python train.py --n_layer=9 --d_model=448 --n_experts=80 --experts_per_token=4 --d_expert=96 --d_shared_expert=576 --activation="squared_relu" --moe_layers=[0, 1, 2, 3, 4, 5, 6, 7, 8] --router_score="sigmoid" --normalize_top_k=true --routed_scale=2.0 --balance_loss=0.0109 --balance_bias=false --router_noise=0.1 --init_std_router=0.017 --lr_router=0.000502 --n_head=7 --n_kv_head=1 --head_dim=64 --vocab_size=36151 --norm="rmsnorm" --norm_place="pre" --norm_eps=1e-06 --positions="rope" --rope_base=10000.0 --rope_fraction=0.5 --qk_norm=true --attn_scale=0.129 --tie_embeddings=false --parallel_block=true --extras=["capped logits"] --init="normal" --init_std_qkv=0.0622 --init_std_o=0.0 --init_std_up=0.0622 --init_std_down=0.0 --optimizer="muon_variant" --lr=0.0079 --lr_mult_o=1.5 --beta1=0.93 --lr_head=0.00458 --grad_clip=1.0 --warmup_steps=69 --schedule="wsd" --decay_fraction=0.651 --decay_shape="cos" --final_lr_fraction=0.1 --batch_tokens=[32768, 65536, 98304] --seq_len=1024 --doc_mask=true --train_tokens=367600000 --steps=6130 --dataset="wikipedia_en"
Below are experts of layer 6 (counted from 0) of a mixture-of-experts language model. Rows are named router (the router's row for the expert), up (a neuron's input weights, with its number), down (a neuron's output weights, with its number) and show model dimensions 168-223. Each number is 128 + 24 x the weight over its row's rms, rounded and kept within 0 to 255. Numbers have three digits each.
Before each expert's rows: a language model's description of what the expert responds to. This comes from a sample of Wikipedia text that the model never trained on.

# expert 54
What it handles: First pieces of split words like st, def, imp, underst, and line-initial dashes in media or publication infoboxes.
router:138167145144155120150123172115119107100144112091164129125102084154156134131095101079149167125105130122147148141084110067119157126073113119127125184144092140138156134113
up8:112129147127115109172096118123133131108122136091141110156124141116160132141128167110108113120148144143102106136138084121121145168132096118126145120117081150149130144141
down8:142124117142211127167118120172129127121140106167155105115145138127177142120131146062121083082181117106147092113125119105129125086134110148139162139102135138113116140108
up9:116131093117168144138126143102123147140168122125147093117130149150142171116150165119141123134088120142122077142093079088127116120160080125129128140160131111108140090162
down9:114130161113092173099171137069111149130120104119122128144145132149115162124156128136111133173152143155125156150118143142158093106110104127094121145122135121089137121152
up10:173122132131178132138162124103139146131124143129121135139125108123120119158106111109148123139149118132153162096064130095114125111109191104127108094142086129172143117110
down10:124138136133112121135112106182102149126084134148109133157139136118142146118095081126120143115112160148105148119124116172147111132139134111166167142152108130141121080121
up11:121140135145132153102150122092131090138132119128171116113119133129129096113141148094119145130114100147146097158130076135135143141116096132136125103134121159142133090084
down11:139131137104156096155123148153125082112128122131174131101156167137103114078104114122111123113177119105164125131155138132163151090099089132139141109139146185159132122194
up12:160133145154118180071125128146152130141130116163128158122140119143113117115145139116143120145136125127105127111142116080083133116128124108129110190148106103139125143162
down12:138126127125062115116125087164102145137104103111114090131121110133089096084082131127159125118126147119151101102140113149144139153175175140113095167162153155124110116098
up13:101128139137091121145091145187068109102175142129065136141156152118135122149120120112150100156148163157150164140153136118103167107146156197087155132119149137113135155106
down13:120123139119136123102120131128154109121115117186136129119154123113144114122156136130112151131099111137127162065164132153110168073123113133099166169156132100101103124089
up14:119146172101112116088135146118123135100168106088120097164110123143135103113086107105167101149143135129109117154115127135136149136153152155123140165106109098104125138097
down14:120074126137146111107098138152132153099141120129143142109146124135130134106142160154134149141126123118118128086111128134126114136107130082099121161089128122121126123125
up15:201106085120114122110102102128125103126147187152147100125141076140159126122145166130096121172144109088156146114133132077131146123136081150131126164145081106122098122146
down15:114113120141167128122159142143122094078129139110196100059133081161141099154164107106126103106126125120144146119152133162141108155126174088056160156112118108128126137172
up16:129110148160152138113175106128105132145145096132148146115128108148104161124080128130101161115103147073154139173118076122090117111096123122130121155121104154157146150169
down16:116085109102115101150121126106154082134090095102157134124130126177143121128154155148148134146141144135102156100131125131106092146116164126101131129126122124107133149120
up17:133142152114153119097127124143158142173154134145174085101108107145125156152122115090112190133106096130141142177146090167180147130141174123107085127133139110140134123137
down17:072155129142142101160170146105141158150131081158141134136118143158180175114132111099127142118147085106124157132114109127119201151107124151171176104145097141131124141138
up18:161102139131107131130164119119144123143119099117151106133077069173116120079160063120109118141105098142095131142101111160154138141112098097099123152127102172161121137082
down18:109127082129101112098118150135153121100145130140120114170138133105137124137154134124154095120127143096109129152130069128081112160195121108125113144092151139182134174128
up19:098159161153129121108144147096129100121124103123121100118129124108137117139119113123155102112112103090139110136127094121126107090131130123164147081113108147103162117165
down19:096178148143144123131134147114128103108141153161116138118153110068075091108131089143124108164125127143124101157103050110130156118111109145120132102098152115115121128138
up20:145161134171138150116160113123132127159158109102157114119134126173116106154141142129098132133195136147109157126122140134126132139102142133141128167129126068134108121116
down20:099098130159153137099128125138153142125150129124143107162129140166123145132079139133122133132129108171140177138077079135137117148127112092145118113152131137106086165079
up21:171106118125110128148096156107114138113190105109104102174134129158151159160111101127124124093112131144171137101121123152131102104121143124125105155124137096144149157140
down21:112095113114129148112116160140123126106125105107105148148114119145109133142123123111152082081134160163142128142116116162128111153098119165133160102120127081167167122126
up22:120145115132133143117164130108168106125099152117143112104126090144177110110075131107135144152130143078139128112106128134125085151175118136145114136085107175123186103138
down22:121157139144142093134134124115154094123117133118116116091139146105150102100118129106172123170146117110140110125105119173136156178137116177205156150132138128120129170156
up23:096103084116161137118161101141160122091132132070134126119087135110092147163123118148136132158133157096140077109099123127127099143114092121108122098078090139119110172096
down23:142118183189144217127104118152102114112126113093165154152114117108145133138142169185131152128148118117130115106133103153125119133098111117123133116117109134146109136120
up24:147126108142148136136086139115131153135080093150124123139130171108167120150123159069138157127166098146125132134110138148172153137121151150115103121148151103167125130101
down24:119153132117106145113126140132097135129118179113123097130157105124114119132123160113116096146154119133111102136118108128087155162145111146129081097169138177145166165108
up25:140186086135131125182117088103125135156125121065141142160118145132114118108153120137105096141099127107120159114132133120116110132118141161120110096109106181151134142106
down25:155162128210157188102140134113133117145119099146115108126136127169114138099095140120130136140134177097126125135112180154144117145139144137119143128099169161131114189119
up26:134133105083083145135103115087139125149107143116129156144118132130202152141100132108149149128105137156078132142119148085127146117140128170108173107130136102138163130122
down26:094143123134121107112122114152156128156151167110120122136120117172120122104141113089118135124150135119129136114140136118150117120157117154121154148164114143125160116132
up27:132144174174115131083148149116103118154120096130107106118113141123119126130140128102153128140143112160150136099101088139104146140111072091091145167082153126131148107145
down27:119162150128152121137129140118152151159129120131102109130130136061167087124157111155173110130218144126144150091140136115099123121121101135103134122149113120135128158135
up28:149139126126133085139151156119124105173167122084192156154132102107125151118101126108134160113119130151130126151142107100163094157154165149141116123150116129164134131150
down28:095123186139141154165116123139131109144131104104135145180128122118171159141145123100109149121113086126165177153118166118140128143124085098134086110122115119155096153165
up29:156121163114139103112171165175162103165130135129122135135125129135130179201137139096103154159155136108139153123110117097153159136115165100112142174117105108149119107124
down29:104135135108144127091079158101132173135125177104158144123106097121116127147106129122121135098124141110111117109128144112145163084138151066067182114135135103150144156130
up30:124109132114116128099172108103125086140150133144136136164078147125136119169151123185179147082120120126127094145108133132082180182114096152098086141103097100100151140145
down30:126098145152158146111179118133079128089121117157155159127126135110167122179096153115115146158118083117165065121134142089119151144151107133145097117198106111105120129119
up31:139139130161125154118111162164127097094113134100127088162102102111139125140099112103114160120149132115140119180159158143130103123149121128102138144152108161153164132141
down31:097112150117144106099154141122147133123104124104098150123134139122125130136133110123171112136161122110153120092150160134161130134142113175134128087097093141143124140133
up32:137127127117134107115090128100157121132112124143107164117058115165143096162116163064123108119138111101139120148133123109090098138141113153129124123137138154108096084105
down32:164122136118116152156120142116119105118122108094120131084100089175121113131137148098114106089137146119169149141157183141097121164108116106159081154109145141154135156129
up33:174136146112126156112151164088150087121122094104131143159128117139123143116171191126105140079137103117165122136102111119094146097150124142096090135118098172153129153086
down33:173067140124150121111095133139098131138136125078145160135165133159174149159127155122156124071145127139143112121117118123058138104123168123134103140178113159117086128112
up34:153120121102149111139148115119150102170177115128131131103109118115146130117100124136161150088115152107189107156158157120128110155074130152134147108120174146150130171158
down34:165184078121089144146130125168132166146137124101128131134196161137130152135112135166114122100124153106149128184105185121155109175086110106126147127118118127138134122141
up35:136160079176170132137106071105149143121149125118139142122126175150148122151124130158132151167140166105122134086163113107096172125096121129108111107145160077146153128128
down35:130164108150157127112156062150147105112151106120146090096141159145173097165139183168093123134166152130109170101123167169148087139097128131092122123145127162076153111153
up36:137083132113140150113117158103127124125186139123169154123141142142131103134117102105102133160142132141124164120139112104114097098169147076053142130150115124140116093160
down36:125129122162077132122136120149119165094098127104153132081122116150076130108122093131116096126103155107116082098149149132112147088112137143108104139140184150123121076135
up37:168129153126083155158125142146114140142121156109179126129148154138098122138120129112119172143147150115134137159182136111168160147124129132141152084142117108095151094141
down37:114125100129121135138150096131141125094095091140181132139117104154096149131146094139101125152128131126125116105125164121104135173159174159161116104191140093071132123119
up38:110175100060130112125190109124123089146134133130104137157160129090113169185130089106141122103106137108096136153109111147118175143127143103112129082138121100092172169135
down38:107118122139154167153140135156076137100131123114079165116152117103130117114189103082112096102096130096156151134126108105116181146152132136123118094110124132126126080096
up39:111135147108099086160164120135145168114106114148159127106153155134138081093173093142135103147149104146115107151112146114147110121157113144130144111133118098116173100125
down39:133118137125168103113133186115141138116148133108126121145118144130120137115103080132122105121076144127143131132076135126171113139092167178130172093170134143161113102082
up40:104136112181143158118112143141104147131146161145106102115135132141177093147099122134122124162128118117174125111106126097121103100141091132160142180139121139119142108090
down40:085106123114108115107105127137097122103080141102124115139162131155125111174130136115176105126162152115132146166096135143105070106137070100166132125103145106127179128145
up41:170122129112149164122133132111136111099171180154123158096101134113122134108130156096120100178121126124139133094092091098121125142136131090118150151161136150120149128086
down41:154119117163136138112157123145153094060126138152111136133101145104137127166189128086068099133138118133145137122135124087137119095125117086118152119082134131120114077108
up42:144086151143127114130137153134152122095165077108134127133121114159092120114175114120159150152151131111147105170132086066107124183104110140136156093129140102077108185123
down42:166145116112122119144125153136165159131109129131144111142141129124070155122143113180139164153135145140144138118100141149096122147092126123153146133165135158141122154224
up43:147126140058124154172202141115113122138139158098094125117111121116123124165170150130145127121141145158169125121147132148105127108104143122108145158120100182168130122135
down43:116082164098117136148129098127106131216120131114143115150157100131135154182141138207097128127160135143099130151120161132093103164169126087087133158148135110144108152169

# expert 62
What it handles: Opening subword pieces of longer words, which usually continue with -ation, -ed or -ing: pl(undered), ab(rog)ation, ex(eg)esis, con-, imp-, un-.
router:108097143155147090156121155101161139137119137166124139145107123128140147084091127104122158128126145099160155115086107115139120138086097126126067162124110079148127136085
up0:118092173142085143118147154115130129106146124113147119161132156132089157134136172083130118102146095140122186152101095122077150134126138151125115143107118112105129113059
down0:109100135138106128066119119074114136123142133131161093116108126147133138120146115155095125112190101108161163119085112089099147148138140145093113098120133146140119135140
up1:121090161119092156182129153150125129122131141101173115107118150128098141107170140106122058108110138139124105160138119114138117164109163158086109117130107115158148127134
down1:129117133083123132131133104098113126146114167109088101107136139122084146120161144115115086151099127116114084120157110086145163159134134158147091125140104167147113137151
up2:098143145152133120126143140128101128091137084134157126128104110132138172135033128119137140120081136120108139151085093101138120136126121141140104137110141148128165059111
down2:087096164134154120125146110144138112111139144112103140144090106178146111104076117099101117172174147140094107164121108103131135098166141126140134129117127148132118082117
up3:094111137129099126116089146171125166094113092176120191139106143103139134123107107118167164097134111108142118184129158106143102108101107137117147141142112132122163132090
down3:132134138127101106127080133130078143162140132139141123142126131093140097119092124128142118083120177142150122128145101107151124160140122161122152151155131128101153126144
up4:156136139150107140122112131141110091188129146107113065089121162189109143092110153116157118146142169120103116119111121141131124109131084105129146101146108083141170120101
down4:153161167145133113101121168117118172134122171136104041108102119155122107146108108139147161142144086126115131138105172140160139176135080091115113117100118138136151115153
up5:124123099079103112152108106052179119108122125156151100124127133138091127115116137117167143121142130135188134100093144086108130142121087134114133127113147125121109122145
down5:137164131107130127114154120162122071120090090089158137160135182136096132111156091085140076129113113095156148158142157118136121117111120140107153121096112145123112135119
up6:115126111107121089144146147094169143118103113090098142121143105109126131112132153091095121132153131065108119112101133105162049159082134100139129100157146106159102172085
down6:137118127118097145081125136141126158107122163124160156178111140127106153107104144167129132122112141103123151121152110134143118134150108134143130140109135133173148092130
up7:089112115133150122125110103132117160142161089104126155144142108100148114139111147157131145122127110103132136161098145153117122151138141118095136114120167129143136136096
down7:126132155175114156135171140110156140147120098118127144168108100096144110133106145179145143120134101108193087108119143141131126118088126125152120119157105131129088101132
up8:124108131112105119095143090132136124162107151175112113132157128154086134115136100115144110155162160100146116136110070100175085166148156158086117172129178145170123169145
down8:086117129146121151131133088140119177104165150162138146098140127133084138100119135121170105173125116108150108123147135136115138146084138111149180091108085135126094139150
up9:107150112094121117123132124140107152145120143173123129141104077138140145143142159125127118170117163139111119130128122073086115122141182073130092131126127119146135123077
down9:164177109118134093107109117097094123058101138085131133110122169144141162154146157123166150120120135123101160112129162131141093098124154144097118104099141146118112114146
up10:116127114166155111134115094112140124127156139144114137140091155144131141145106166071188103127120113116097181112145105095108112162106148137122124139121093133119154121079
down10:107114168160126089091123082099155122118154131100135138126091135153147139129174142127128136128147140146101148089177116152094121139128092115146109144173157114145144121115
up11:080118116138198105183168091173138116139198124173099131163110121112108151130078115098123107117110147114132157122116125123138151162140165148079092125128136112142113134096
down11:148159151149120139115186115190119091136134084128142145156145127147114156131097143116115123129087103113166147106139144096109105096085086092128128131125101132099138160085
up12:150141157133125124126127141144145162131204146171168126149106142110097071110089115077134155176132103123136134131091127104141155153157121182133095120209090101138143111139
down12:152139171136125115157101152100111158153089094149153094129111166154123115095088137095147134122153113137125107095124141102128169132109105102107104130158163113137161091128
up13:169084170080107108106135120130117132103091166130080113127175132148121078109118121143117155119113117140141125133119126168148124086142115111141076101102124115139141131148
down13:153118152135139126134108132166148142119144142143097165197144101089181135115087096170156113144139125125132131113114129149106093110131125128126127143138122145153114124138
up14:125130128097145111107090139122132092162117115159148131117105116104129130125130111129142120091158125134138143121166100126157125176114153154105126128129101127099132137122
down14:111109099143138144076107161122107096113135108103122145076123130116116115147133131107108157113145125071132117118116182103134169103103120115071118119130143139147077111147
up15:097141162110111153128107101126134122127118146122154090145128145131134122090094132096125141104097138143119121129170069092129116173121110134140120097072154145104139144068
down15:164132140121112144125120161099140121162116117145137125164162108134118120101187111154170105153146174114133110115154141111143095155137100148152142113152105125124104155146
up16:166112132139112109113063129083146077141098100149121153129106112134174110128125130121133159127146111141132122138154087168115181125103079128147145129137173132103146112116
down16:131110132127119170152118077083100126117134133144156167139088120160165137093156166090156160131135121138146111145135159134135131135135128146163160119107110167160149101122
up17:161117105130119120093123133160142157158132147127078133142116181105146116109154177105125096105112131122168110132091104063120135129123120157132095164135152092107111074068
down17:164113123086141133170105123133121122090159134112116133132138141104140050095113161147122082147106112098164155126168127100161126104112079126092136079118115138135123118077
up18:126130078129128109143099145109161096134122160120140126143140163092110139137152142133140141106157070135162117146121108147104142203134142161134157165118161105120097108104
down18:096173139095121136128110135135132066124126149148110098161151148128122138063102110120125114151131152161160093114115132143130183151139154136119138117166136127138097126131
up19:136134130141136121124116145086111127122112109140077125113120137131142095163151148100089145128140121120138096134133132165109131146078077106134183105104138116115108118128
down19:126113100116089161125157125087127143126139111149072150140108135114115137134129146175116143079145109107130102063149136152087138108152095130149096133133146139105110136193
up20:133118117089113062163137135177133121128134140163104163154096140127113072161129156113094121110143150129118154162112121134123118121126134114125097121129132092114134153143
down20:094143110156131158110126130162144119141113125092159145113158078125129155127155140122119134133077105111156127131128087128142126142095104110176097130137146137108112104144
up21:123133152140124138120144126167139144134095173124131132127174101161120122167158122131141114167120149128132127133133099138104124117154093107152126146092111104158139129150
down21:110121157104143146130123141158130144128137177166125121165142105099117125102124133144103141109133120089141139092153119124164130117133115112105127058144132107109130174144
up22:141141148119101094128119164117145113141096189103106102134131152107147145144041134162112169159110149130130160169137080119146128147139087110136107112069110141187137060079
down22:146160121163127109083110131108128059138117151142164141151121133111143131113134111086157122141123118168119151132113146130124127133122141112110138083117144137157165137139
up23:104119118106138126060147168118113105130138104150180137102110147140114135072116161160066118094120135118107163116107125142166142143133131118108138127090139119136132099141
down23:126115133125142090089123156108147129115083142104166142104142134085110143150122132130160133117182147147110108108129132138166109139119118119155130135111183120114127141080
up24:067160146065094134129114118084140147150130122109144096104136112113136164136121091137113132111099108133095125126160133128125130140152122111122084138140144118138148114114
down24:094154144118127153131141126138158107162145119143156129112137093106115129135114141128122101115139125094145145176131158128115117134142093124121111121139095139133121085153
up25:125128128141102097136130171129126117145146154150113153132108125125122102131169144107169128116140156078118093104104099137130124139062137114117070117081104142114120139164
down25:125149154106099101152150086118142115136095086138070130116128157116127135077150134108101192105151145115112104162148122141134087064122103141081138141090133125143151122136
up26:191122140101133112149115150148156131112128101128136144139109128134110134125088102094119118130069125112115092138095046163146151106125126154117131133138098123151121100136
down26:134126131110172139133131142127123136071139110132151099110116123157138140117111123087100130093090128119108144072098099114117184121173152159128096107151117117123153144147
up27:088129093101164128117107132101143157145135118137107132118122140097133120100065142135106155133086172163141125127142114141147118121155110164104190086112124126152155121095
down27:080103097170117130106148123110128121133147105146122110129119092122143131116131159133132111160114134146136110135128153108125100082166140138167165091139160106130116117093
up28:114125183123125129164092130161099135139103122120099105153129153185131148156079089131159121172136092128108147132126128110148107138120150127165136119160116129127123130116
down28:146120157123153102125130113121127106134079124107110182168204139113123174119113076143116131128100164139138124089111127098162137157130113105149113123134081139161112128109
up29:175123116140135128167152166093164111120144181124127115143162166119091143097104163139089136093121107102103124113100114149094090105165131140140093140120118121161191117082
down29:110127103142148083121115132115129153115127159121121133128102115139149137137145118132101109138117168153102135121149137077141110117131188140145145135161121130143155177138
up30:152087131118124132121170086125153123123155083139125121133055144158084129104144175097138122140139132109116092166125111091124138140111108109103147100111136108118110129133
down30:104139108103153170130167138123107110121131161118142167070129143194098102098155153128133142158115126136137178084162112110129148119132115109138130155133085105106103139168
up31:104139178152126140070120115114138158121139151120141130111116123156124162113097152117161115123130096092117100117141124115164133121105124167148140140137182166112127123129
down31:126137123177099136136113127110097157097149153145122118156123110126148140107133118108148121110124155140128105123132125118157105103098106149114112123108153114100113120168
up32:137138178092112144133088093103113101119127128134107141169080147098162126113133141146119148120123156097155148139151144192113119131119111134125124114115148151133149158100
down32:133161120107132140134152121106151141133135114119115128115125118116120107108138089175096156103142140163153090169136121143136128118107092121133148159141111136132109112090
up33:102143170124112118125131126129116145159130101157170091130089100129148155145081097123138126091117160134122147079107156101110116122134127170129102096144145129127101163123
down33:103116140125152177121158150124112115114138112122134073103137132129135140136142126128171104132129130130128132144150124127125144125158146140172102118134160142166133174105
up34:119138133111142124122103126152149129140136134130083134102086140124136127171109178107109145176112128133147143132103077136079211123121138109096123179157120146107147132122
down34:132132150126120165177111120105110138112115167160104124132121131100155158172178152166093135145112116105094137125157162091142142127150091045143149141148107102129125102110
up35:135142127184108131112136142057167152089126085137111144142137108134132147088157136151166123160151125152151129114115145132126128175109097095087100121150111127123105140155
down35:128170126104115113147094124143086172135121154098128098113133141147122128130128188113142073090149108128111115102061117134130150168174134114122078097153141126138085128145

# expert 45
What it handles: Prepositions and light verbs following a verb or noun, such as on, with, in, of, took, using, provides.
router:149095141128095135162146106164095158102132075171158134157161113155150076119149119154141139142087117125106150144094133134145152110077102149101145156106133135136065168109
up0:200142145143120146143149092155117135082173127073155150116153173111132092120150154133094120132131151130090132124150088176162169140125108136116147163128165098155127117146
down0:175144136132130125155095095145125108153121144159112107141124089127111123166109090078165111143130138137159125112138137124084131162169146130139144122143116130123131127095
up1:122122124105162120195145139120097130124157108157111118121151144159125125125140143125129115138142127101128132131123139098114122171147146096120158135152163157117124116107
down1:154127087155108121131117073152113158122091093124107133118122124100110149123140147146142136140134082153131117153156138168122104126140101112134109145135150086107122124131
up2:110104134155124113127097077156122128150143110188143121148151137135120127154140118155112102145089162079117111167149091079113112133097101138139123176119119125122127119074
down2:138154138121146114153140131123106125150162155095141145110101135170147112136095141180113140112117172069109165122140112113127103137156140162129124133151107147159160142118
up3:095140143138105107162129112127126106119189081137157105153105124140127112153132152125127132142131133144114105129107086134151101139118106124113167171149122143132158119140
down3:134118160135097107163126131131116145100102107136120098079147139099130145116112120118126149139116154124120151141133139153132139110132125113146090121140139130098140105195
up4:135147107142117139133146156171153152106150112136149113144175096135117125130111122075147135117132139100127105151126124121148137172128113101090156107146139139142113156124
down4:072122159114120136097128119142168125101127074147165168155114153113174115115154144131131138094104150133150129083133149131120129127115145127133123150144140143155160150150
up5:146160125111134130123118096136132121155150167156097170126142161152140119127112117124175151091149126124086112123146142093133163107120102095073150121145160118073120146131
down5:101110091144153062131131163123120129110144133109145122139133117146169145123157101093127081133183120112155127150133118109124158093109091124111163119134120162153099093119
up6:094101139176088092138164129148117149153124111133122165128081135173124123137099152099144153114134144166128146148155136172103151148121119191093169149154125134103111144096
down6:100118175116150154126119150068089140125129125164124168127119120159110155091060142173140113093118116131113164112131105101160144103102097159124113110191165134145136111129
up7:167138141117113137120100138151127120088096129087162132093124110103156114088091143145137174124098088119101133096109101162081107163164174144128138072146129135120121124058
down7:116146129157131111109159117097109106153102139113154102125089152157132139169121153075135155143145142115125128152123094127133097106132115119101085144120136186119098134152
up8:113108146122165186124150114159110136114132103147153098144130085119135111129128130135150116116080133128112116105175094084135149129167071110083121130105140108114129144047
down8:142154099150102138107139118122143091098158091171117128163134150104114126155135129144058105121130102131155093092127105180133119161119157083140143121102137160159119088162
up9:149156129136144141148145141100115123121144117192121145165154179133162156149163142154125083125110129154130135141108135172119150097148140160126158134131133103144083134114
down9:101139124166147106093143154129092121116129162119146127097132078107191119154133146154152159159098121167103092136147157133152125122138110133155126099107137153158110071155
up10:145091164148085122112106111162112135099150138086116133110119101155195067085094136061120122141140079138167149160105094135135096136127120171100139115137134071129140174119
down10:132131135095157125129112152124120127084140153141103147114103133157138140107106110081067102152149118084147157148136136133115135109132096094183116148113140107074094116110
up11:124063074155128118101117102118149151143086133159132149112125136104133096109115140113143123142098127107122140161142189102105109118119163103082149125142156142140083121113
down11:137142146101154146128148124112061118158164133114143124105113138093128118174100124159114114091097137115135136157091126143134086189137139122135148147106122129126123131157
up12:123098142128134139162124145090152134150160132144166116168116165130187094134126105121113174115126120114147149155138126125138151116106109124148173070119134119106109119111
down12:106096133113117128158120110137152134129149120103126156141158129093102105140154117153116088128117133107136121150105085117114122126151128148116132149162084098140123146121
up13:159146138117147117128099118071103175124131148166122150143104122108115134112134133116126158179097111144068116131151118148138154117107154162099143121134172112075153113121
down13:128094129140156138151147135109155138120126142109114162140118150096124148130146165106122145110119092153148115100133148104121106122158152136142144108130096122104120124149
up14:159168148121101134084141149123117158158150124114144087153128161172149118128075114096141114091129096078128117159134117113103135121169094104110083097157117149097109105108
down14:112093118105078104145149098136142136092128109117131152125142116083106169119116117136137151077114130172158087130125136171159169112127132103147162154146150094140155155163
up15:181141157109066175149174131107119108137194149163135172137148141107147096156112146159203167097138106116119107132123103134105155093130106135100149120109131115121136158139
down15:127143129123136144137094122129121124153174099149128141160123153147121114090121096110125116129119128101108179112151176118107163166095108099099109120145086118095114080129
up16:154131074067115144099112117115112106135087106173098142145133124116135120129171097155132122133145116106114159109165155125139154088142107143102101098162126125119141146108
down16:173079159106145101096135110116102140104115143099124097125124100137101135199148148132132096123144116156076132091085079096090160141137081135141121129153129151147160136110
up17:152114122117100094128162149093126114111109100119126151116141158090114134118144110102124113121148142118150124143146165086141152145147101118110104118113152105116142101123
down17:153126137134128174135119110109120138155117104167120080139098150150124117116100105158168152158136124133123139095094146162127111109113139132148116132164119141098134145110
up18:128131128141131128138117126139120151184120089123173136109087100126095154114122115148133162149152140138160174124144147112079116142163115130122133107136152169137168111088
down18:112119140103129105129175218142111104132104158124131109166101142133207114115119126079161113112114114129129114160134122181089103100090116124132108142109135171117089165128
up19:092111115100106103143154133113121083159119149135084146133135125159082104093122108108133139111091080112108140141105116126141129126153147122115125108111118128088137141125
down19:121096107118175101138120106139120150143145123122152118149110127120113130126133107143145121129077148135105136123166114091111111105157136148133126086119135121108139151112
up20:087101152107143115160151110124114103117115130140117138180115133135102113111119112140073112150109137120128155112125135097109145144070139110103105135126124137109174112093
down20:138107136110155127103129136094139107116129102139124086094138094118155151117111168123104126148134124140116139123114168142097129104118148113139100106147142110126062123129
up21:097124132154129136119153121125145116121103101138128117120101049135146112138147077155142171138086166153112113106158133121145136155102112100104137147112116176153113103139
down21:146138103119103166157111067142124118115142159070101127143118151139157152142133134142107141128099143139102141145118151137101136091163158129133106123118140117154154135137
up22:140131172085112103112143076145100140146125129127127131101104160130154132124147130122087125141152111111129147103096156128102117093140177142107115138150092139087103123123
down22:149108129134155128134112128147177115157109149120102087110105107158157151117113101139117152119120129100146141147145111092121148128127151119129113153147148102168129147131
up23:121125133103136146148129148138142163173163137128168167135092149097095160135129118143092127097099098142137111099101114099121129148144135116109157115077125130118116124112
down23:151081095157094141112123127100140157137110129170134154118136059126126157112087164118124185149113121145140148164099133148128141143120145087105131107125137120126157096131
up24:135109099126109142162168101119141142115111148103123149157148157100152122107150099101120113167125089111110173145152101158099082128107113120138151134100122128083111125135
down24:080113108147153149119146142164136141144121150164148098120128129145147111114114144125132158081089152104132149095122136112106118137165139158155116081119102154122111164143
up25:150159139125151168130102110128148147156146158103139158115127125162148093158083159081111134104136124159151132139160126139130102134128132148113120100128157112149151105117
down25:102081097113139181166142108126167157112120131118138120139100095159148149147126138121136135134099100111135131168109164168157179184125126140120116134174133162103100155097
up26:152122086124141115121169110130132155122105129137146097131165157138180131103159188158139123127139128122095101128093127115102126113153127150179113141147125097130114154104
down26:143110152140107132185115144145133106138177127112126148128110158132093127152147107122100129109110137174122120137128133145082116142162118128122145189117130136138106125127
up27:174156153100117110124098069165147122132101124143100114110123129124137125111135127117134126135157115122113121171107095129135138126157135146125167176127172193121153125114
down27:094091119109078134105120155135091093108105120131144103040120145129137139124124108154129142128123158131173116110165125147111141136135153142154116169109116122136149097124
up28:165119123127093166171099099119176115097126126152131139095115120126126117131123154111126110147129066075155142121129105126148102098110114119067125090152148145155122100136
down28:150120150133113109127133106117130094122120151136136123139123122119139095127162156151113079109126141117118129165115179182140161112096123124120132105170144107144114125110
up29:161117084140171119110101103144120163112132144144141139181130143114120092124133120113156142112115112098154114156148148113113124140124136116098125129126151155180163113119
down29:121085153168170121183167135097140099112160128145138157104131138140126124162111130157179128105153133140108132135127156098165110135144162117161112092124146104171155111141
up30:170101143161115126131159121125129093110120122127154163101170112178135144107103169142104119107094092139109125164104157153154130171120132150128168101134129130105121116121
down30:123162116144170115153142086136153134139156103105120128122119147132146140129145117158113128165131101140124105138104087152156188090126131106131156157142157087112169137115
up31:123118105120146120155126139108135123099129139145115107096121138164107156114129131093130099089120142099134171137097127090129166134115125130097136118132113143147108118067
down31:076099132125113119135112163131137101160164145121135116118127106154072182128143099122083102087098120126108123145150164149101138113107153103141138121149190120111132127126
up32:141132090192108140128152117146091132142151131136098148127110126147116102181139134144132169121100123131136139099123131133073112122111107165118150118113126146150144136082
down32:107118114133131138105121091114158158160140143115153088111170142091139127134106123132133151120126128079142128127138161137097114141143112111142109098116157152137159080166
up33:163118163117131116121133167145088128155172142168153103115089095154125147174113101132135128162079129085146138183083146104147139121135121082176130120118119151091131164132
down33:094122083130131092125135153126115138150146108094136118095126119116137102123138144127073140137143108151204151146107128158132159135095147127108124154147084112119140100137
up34:174130138149122111133122114090091102099115107143133139139063122103168152127129102150088156124065133081134135108146146127146117113097124135092122129138124161147121115079
down34:043163087126102141125147088170128111133154135139137141113127099129104128123129150135142106143105157118165138102132087134128179120126130185176134131111161104159108130141
up35:097121171097135140142129131123110114132158134153079094165148161126099156083127130131130138130128159104137146138131169112122119155089177193159142121082125149140108149136
down35:127084136115144128108066104130116168136112170087160124127158119134094109120181144119139151169129136105131134125130142083133143092132223133113118095139103136135125098186